From a checkpoint of a small mixture-of-experts model trained on Wikipedia: a variant of Adam for the experts.
Below are experts of layer 3 (counted from 0) of a mixture-of-experts language model. Rows are named router (the router's row for the expert), up (a neuron's input weights, with its number), down (a neuron's output weights, with its number) and show model dimensions 96-191. Each number is 200 + 40 x the weight over its row's rms, rounded and kept within 0 to 999.
Before each expert's rows: a language model's description of what the expert responds to. This comes from a sample of Wikipedia text that the model never trained on.

# expert 36
Place and surname endings
router,226,233,255,197,149,264,247,148,238,263,184,151,222,241,188,216,221,136,185,188,180,184,172,184,223,261,133,150,205,202,116,217,237,208,148,201,171,206,237,202,203,117,94,226,207,194,210,260,136,232,207,165,148,196,200,221,164,230,228,149,208,242,214,217,190,244,153,189,165,173,223,224,256,136,292,258,176,159,195,147,237,247,231,187,103,146,249,184,195,211,255,253,204,240,238,126
up0,214,229,175,270,160,241,230,147,233,183,155,196,141,273,161,245,218,123,155,194,212,256,166,201,209,208,170,159,217,219,198,198,200,184,223,241,230,208,208,243,272,229,182,139,224,175,257,183,202,185,201,169,69,178,231,172,241,233,183,135,227,150,156,196,213,192,234,201,172,136,262,169,199,239,210,216,239,136,185,180,241,187,170,228,161,192,118,199,181,268,204,272,185,219,201,157
down0,184,165,204,298,212,235,189,172,180,178,161,230,187,136,234,159,215,147,140,177,114,248,181,185,151,227,202,217,169,199,143,167,170,217,270,234,200,212,286,218,199,252,218,176,164,270,184,181,172,149,220,257,118,234,192,199,266,258,217,155,258,244,231,165,260,199,210,213,225,165,154,142,262,181,170,120,247,228,142,169,186,220,184,241,235,264,250,159,246,172,266,155,158,213,187,155
up1,183,131,207,128,182,211,212,184,236,207,177,150,246,215,165,168,237,231,150,206,150,176,199,246,202,266,207,231,223,235,181,266,210,171,170,248,241,207,224,103,130,187,207,209,142,255,179,146,208,202,224,162,198,211,116,262,216,177,153,173,175,231,164,232,200,223,236,239,175,279,266,202,203,221,142,241,244,251,157,165,234,212,192,160,218,132,185,207,232,220,171,264,210,130,189,208
down1,201,184,114,215,221,166,167,230,271,209,137,202,249,223,164,244,152,253,188,194,181,204,243,195,212,227,197,184,157,204,226,197,228,230,209,180,185,160,175,229,217,262,129,180,234,200,177,189,245,114,256,249,236,207,180,208,163,196,208,176,146,141,236,194,185,210,216,225,177,182,241,223,177,228,173,237,198,201,210,276,205,118,175,315,231,193,130,199,250,206,187,193,232,187,187,161

# expert 6
First names, er endings
router,170,146,226,281,111,193,158,180,199,281,216,129,166,242,171,159,227,157,241,251,197,232,143,180,231,171,210,197,179,166,141,211,191,217,217,131,198,200,213,222,176,187,144,234,231,176,257,166,136,239,203,171,224,195,234,191,172,106,227,176,206,243,206,224,240,120,210,242,209,229,240,233,250,228,232,169,126,159,160,159,250,178,231,153,228,146,210,197,101,229,224,265,175,173,202,121
up0,203,154,255,200,242,242,102,219,230,206,166,168,185,242,228,189,147,213,208,241,168,287,174,244,239,212,162,206,191,205,187,118,234,201,220,158,286,337,144,162,138,175,209,230,245,182,226,178,199,162,237,202,192,293,172,212,178,191,297,180,202,234,240,98,210,216,199,155,172,155,197,251,188,206,202,230,211,238,117,101,142,222,212,214,221,273,180,207,234,161,216,226,163,238,213,175
down0,172,181,170,311,146,283,113,189,166,247,196,160,171,263,169,220,130,230,188,204,172,205,234,217,212,164,169,219,173,185,211,195,227,181,142,186,218,230,193,121,202,146,233,230,191,186,164,237,141,248,209,197,183,227,277,182,179,197,226,143,176,199,183,247,222,234,245,281,190,206,205,183,178,180,226,242,135,250,227,192,179,174,228,216,236,191,161,190,212,216,220,208,222,154,200,193
up1,184,192,196,246,245,205,312,102,215,221,263,191,150,154,249,115,241,240,200,210,185,237,197,163,219,153,191,295,207,257,149,251,192,262,211,179,208,148,162,181,212,257,169,183,167,272,181,176,194,246,203,149,126,183,150,270,276,179,193,145,240,209,191,201,166,179,176,227,207,218,223,187,311,258,198,164,250,200,201,174,157,229,230,232,198,243,248,130,196,238,104,217,221,187,178,191
down1,120,186,239,202,151,222,221,227,185,215,158,176,171,225,171,244,201,158,327,137,147,188,213,250,218,168,248,217,227,151,195,155,185,324,192,205,245,213,169,207,238,165,181,185,205,218,181,175,193,213,228,214,208,238,207,246,162,159,225,199,205,159,232,167,202,113,182,159,188,218,199,170,83,144,251,235,241,237,177,216,233,156,184,187,171,127,133,279,211,309,231,157,192,220,204,232

# expert 12
Year first digits
router,172,195,249,122,114,159,165,108,273,250,209,181,167,235,210,180,238,184,207,228,215,218,124,133,149,190,212,152,210,180,166,202,201,102,223,180,270,159,178,186,271,212,154,210,223,212,227,188,156,219,221,177,218,221,153,199,196,215,261,164,223,185,212,193,176,184,261,204,151,184,252,231,262,152,255,250,161,174,150,199,236,254,261,122,172,198,228,193,220,222,209,265,151,222,222,202
up0,185,252,174,206,196,259,218,223,193,212,191,216,242,159,212,221,145,190,201,265,189,206,178,137,204,192,221,191,194,162,133,191,163,179,224,118,198,206,214,275,203,219,88,246,216,172,205,253,190,238,139,257,228,220,216,154,213,252,204,239,224,230,215,179,247,174,135,209,180,128,133,187,181,178,246,240,226,180,199,241,182,172,226,208,243,205,207,164,200,182,273,154,133,199,189,175
down0,222,213,187,121,220,210,262,215,137,203,216,226,234,238,219,170,173,134,222,233,140,143,209,176,197,159,201,181,154,218,194,230,209,161,201,238,124,250,274,262,186,247,170,136,202,196,226,190,183,202,251,180,286,136,186,217,157,259,211,188,254,245,262,144,224,171,240,215,257,171,251,167,178,231,245,225,127,145,155,99,136,167,220,198,265,218,176,254,234,194,177,202,178,230,235,193
up1,156,189,233,281,187,240,254,234,193,129,276,278,220,229,216,230,173,227,215,146,192,172,188,183,223,200,299,162,216,154,168,185,206,144,190,226,215,235,273,250,215,253,172,147,140,207,225,193,200,195,183,174,193,161,234,288,251,198,150,218,220,241,230,224,160,232,237,204,228,115,170,203,266,172,215,215,186,224,243,165,195,174,210,245,167,164,205,186,142,243,175,178,169,153,231,225
down1,192,222,226,202,134,159,192,175,129,195,265,214,194,196,141,213,145,205,127,178,219,204,171,245,191,218,153,175,150,278,185,183,247,117,164,187,217,176,162,277,147,225,236,132,177,235,163,234,209,153,211,194,204,229,233,275,265,202,214,194,168,236,223,159,90,192,229,207,211,217,242,241,214,254,240,223,175,275,223,228,188,196,253,233,234,221,147,233,168,216,160,173,209,213,136,210

# expert 20
Year prefixes, "est"
router,127,164,206,208,224,151,189,158,284,232,176,193,154,206,154,237,216,145,175,206,226,140,149,201,215,210,228,228,226,274,205,198,197,166,207,151,221,202,216,214,243,197,179,202,198,240,270,189,151,242,192,164,135,182,170,216,303,201,256,208,220,245,207,199,136,149,221,192,181,224,204,215,241,166,224,261,123,179,196,163,194,266,297,160,192,220,217,225,226,202,229,220,224,196,275,168
up0,204,160,164,205,237,211,167,244,271,234,193,203,189,228,156,132,248,153,218,154,214,190,170,218,226,232,162,146,114,245,174,187,188,194,218,232,266,187,195,174,191,172,177,230,182,180,247,232,172,242,211,171,245,282,175,142,224,311,216,200,263,198,166,148,167,277,138,250,175,202,194,270,214,188,226,210,166,205,267,232,171,188,234,164,208,181,162,210,169,282,223,253,210,269,205,235
down0,158,128,167,193,128,238,228,223,179,201,272,136,182,245,306,261,202,216,165,202,241,185,208,177,271,82,214,174,182,242,220,197,207,191,218,167,113,238,227,241,205,89,166,242,240,184,260,174,236,153,224,206,218,181,242,212,186,163,255,107,227,239,187,270,153,157,162,218,194,223,185,229,200,198,234,212,148,189,210,212,196,128,191,175,206,78,206,214,130,217,227,215,211,193,222,268
up1,225,144,212,163,200,152,301,233,183,180,221,187,179,195,140,173,160,176,150,138,229,209,206,220,158,111,181,178,258,156,227,183,237,227,225,140,202,195,268,113,159,170,189,265,239,218,228,229,154,299,161,218,179,233,168,270,202,157,313,105,226,198,182,275,134,223,167,258,165,195,201,228,146,195,202,223,218,240,213,199,171,203,225,185,174,127,245,246,170,212,222,233,106,205,252,275
down1,177,255,169,257,185,174,266,191,176,155,198,192,201,154,224,104,168,228,176,180,164,192,225,195,191,194,240,135,154,239,214,234,205,255,203,184,219,212,269,178,258,181,220,169,234,216,254,214,207,261,199,210,182,130,224,190,242,184,201,145,231,154,183,207,165,170,131,179,188,206,186,242,278,220,227,210,182,284,245,273,236,172,260,210,278,249,213,251,187,107,209,176,163,230,273,215

# expert 5
Year final digits
router,143,246,236,168,254,202,207,198,222,195,191,155,235,202,162,161,223,149,248,226,172,180,155,196,249,217,226,232,262,192,201,207,258,256,152,183,188,229,217,170,258,180,154,195,200,158,215,198,139,212,195,225,161,193,162,214,264,169,283,147,255,235,234,217,203,227,189,234,216,209,210,194,209,217,218,210,165,184,178,177,258,278,207,174,56,178,177,203,160,205,195,324,177,171,236,207
up0,128,208,258,231,165,150,186,187,240,195,224,184,283,233,209,187,181,150,176,236,192,236,158,215,128,177,186,190,151,238,170,166,209,130,186,237,252,214,214,192,108,193,140,208,271,217,224,205,139,256,187,211,229,147,215,307,190,234,213,183,154,220,184,264,261,239,269,221,227,133,230,277,191,223,243,174,122,140,172,225,200,261,229,162,185,242,250,265,227,198,271,254,199,217,197,185
down0,174,208,202,149,264,221,185,186,115,181,244,217,222,137,142,234,184,217,155,183,212,197,220,217,149,284,186,244,223,225,222,213,184,96,207,247,239,204,254,194,180,218,249,189,229,161,136,186,109,201,276,253,202,154,227,263,222,269,245,172,216,179,254,174,151,180,207,210,217,171,248,192,214,188,315,207,210,176,256,195,238,138,266,193,171,249,164,251,218,191,241,225,221,221,134,225
up1,190,179,185,248,184,245,105,201,288,152,182,225,166,185,211,223,232,204,157,222,170,174,85,150,119,201,233,146,154,185,179,288,258,150,217,162,186,163,214,192,194,206,119,213,216,246,244,154,139,243,194,158,202,170,291,243,239,186,196,234,200,240,193,173,195,248,168,237,174,96,240,182,194,214,238,253,201,193,102,242,213,220,324,182,179,150,191,171,216,182,220,217,203,264,126,187
down1,222,242,193,247,207,225,174,149,156,131,233,209,202,147,186,172,206,183,208,220,168,184,279,231,176,170,197,196,298,122,167,155,324,175,150,161,208,267,243,224,209,126,168,207,161,190,259,170,218,189,217,225,174,227,220,149,185,158,220,210,221,199,160,214,186,212,129,273,183,167,159,218,212,96,210,219,204,123,135,141,155,192,133,211,162,252,138,222,178,149,209,173,99,150,232,213

# expert 47
Proper name starts
router,158,228,228,177,134,232,189,255,213,237,206,203,211,228,185,206,200,195,138,185,201,171,179,137,155,221,227,200,215,215,212,208,187,163,157,139,257,170,207,222,147,148,145,190,268,159,209,250,151,296,262,157,205,176,191,237,225,164,224,187,235,223,198,209,124,181,259,206,219,200,266,243,178,158,278,267,144,132,231,249,179,212,259,228,208,178,131,184,188,155,257,294,222,137,235,126
up5,248,159,190,243,178,215,275,209,204,159,106,241,178,315,286,185,232,184,211,165,189,173,179,280,296,155,200,175,196,164,201,153,197,228,128,196,233,226,157,158,211,197,189,243,229,174,182,204,198,265,195,247,242,198,137,278,149,206,239,213,226,228,242,211,190,195,268,249,213,173,231,164,188,158,265,248,223,121,143,162,238,169,184,140,198,178,226,174,211,195,208,175,210,215,228,177
down5,172,216,205,206,210,220,205,164,178,205,181,108,203,158,225,195,179,228,199,228,165,287,183,213,218,260,258,145,209,199,216,209,214,215,268,218,219,250,190,183,257,234,246,187,218,175,217,213,195,161,264,206,129,197,194,216,178,218,193,203,208,181,189,196,218,140,258,167,272,180,226,272,214,204,228,197,304,161,250,150,210,225,208,190,163,242,213,174,204,244,220,231,165,250,202,221
up6,247,177,187,169,199,257,245,185,203,254,166,110,174,211,183,143,204,196,225,209,207,168,202,170,274,245,226,231,233,204,193,171,223,170,213,180,179,195,192,117,199,181,185,263,222,144,282,227,214,205,210,150,243,146,206,240,175,292,228,134,213,208,143,197,134,201,234,268,209,217,230,131,198,189,231,211,161,157,151,182,141,191,146,230,210,183,218,217,191,168,252,231,238,226,273,162
down6,198,199,164,175,270,141,237,211,196,223,191,218,272,219,233,197,136,167,214,203,204,237,221,164,237,160,195,226,160,154,195,149,261,187,175,175,127,230,165,202,254,226,277,202,229,151,189,218,164,262,172,156,229,158,151,161,211,241,173,200,253,169,149,259,194,303,163,249,217,182,198,218,181,210,182,186,183,168,251,132,164,202,170,152,190,206,223,169,207,154,204,200,183,279,273,147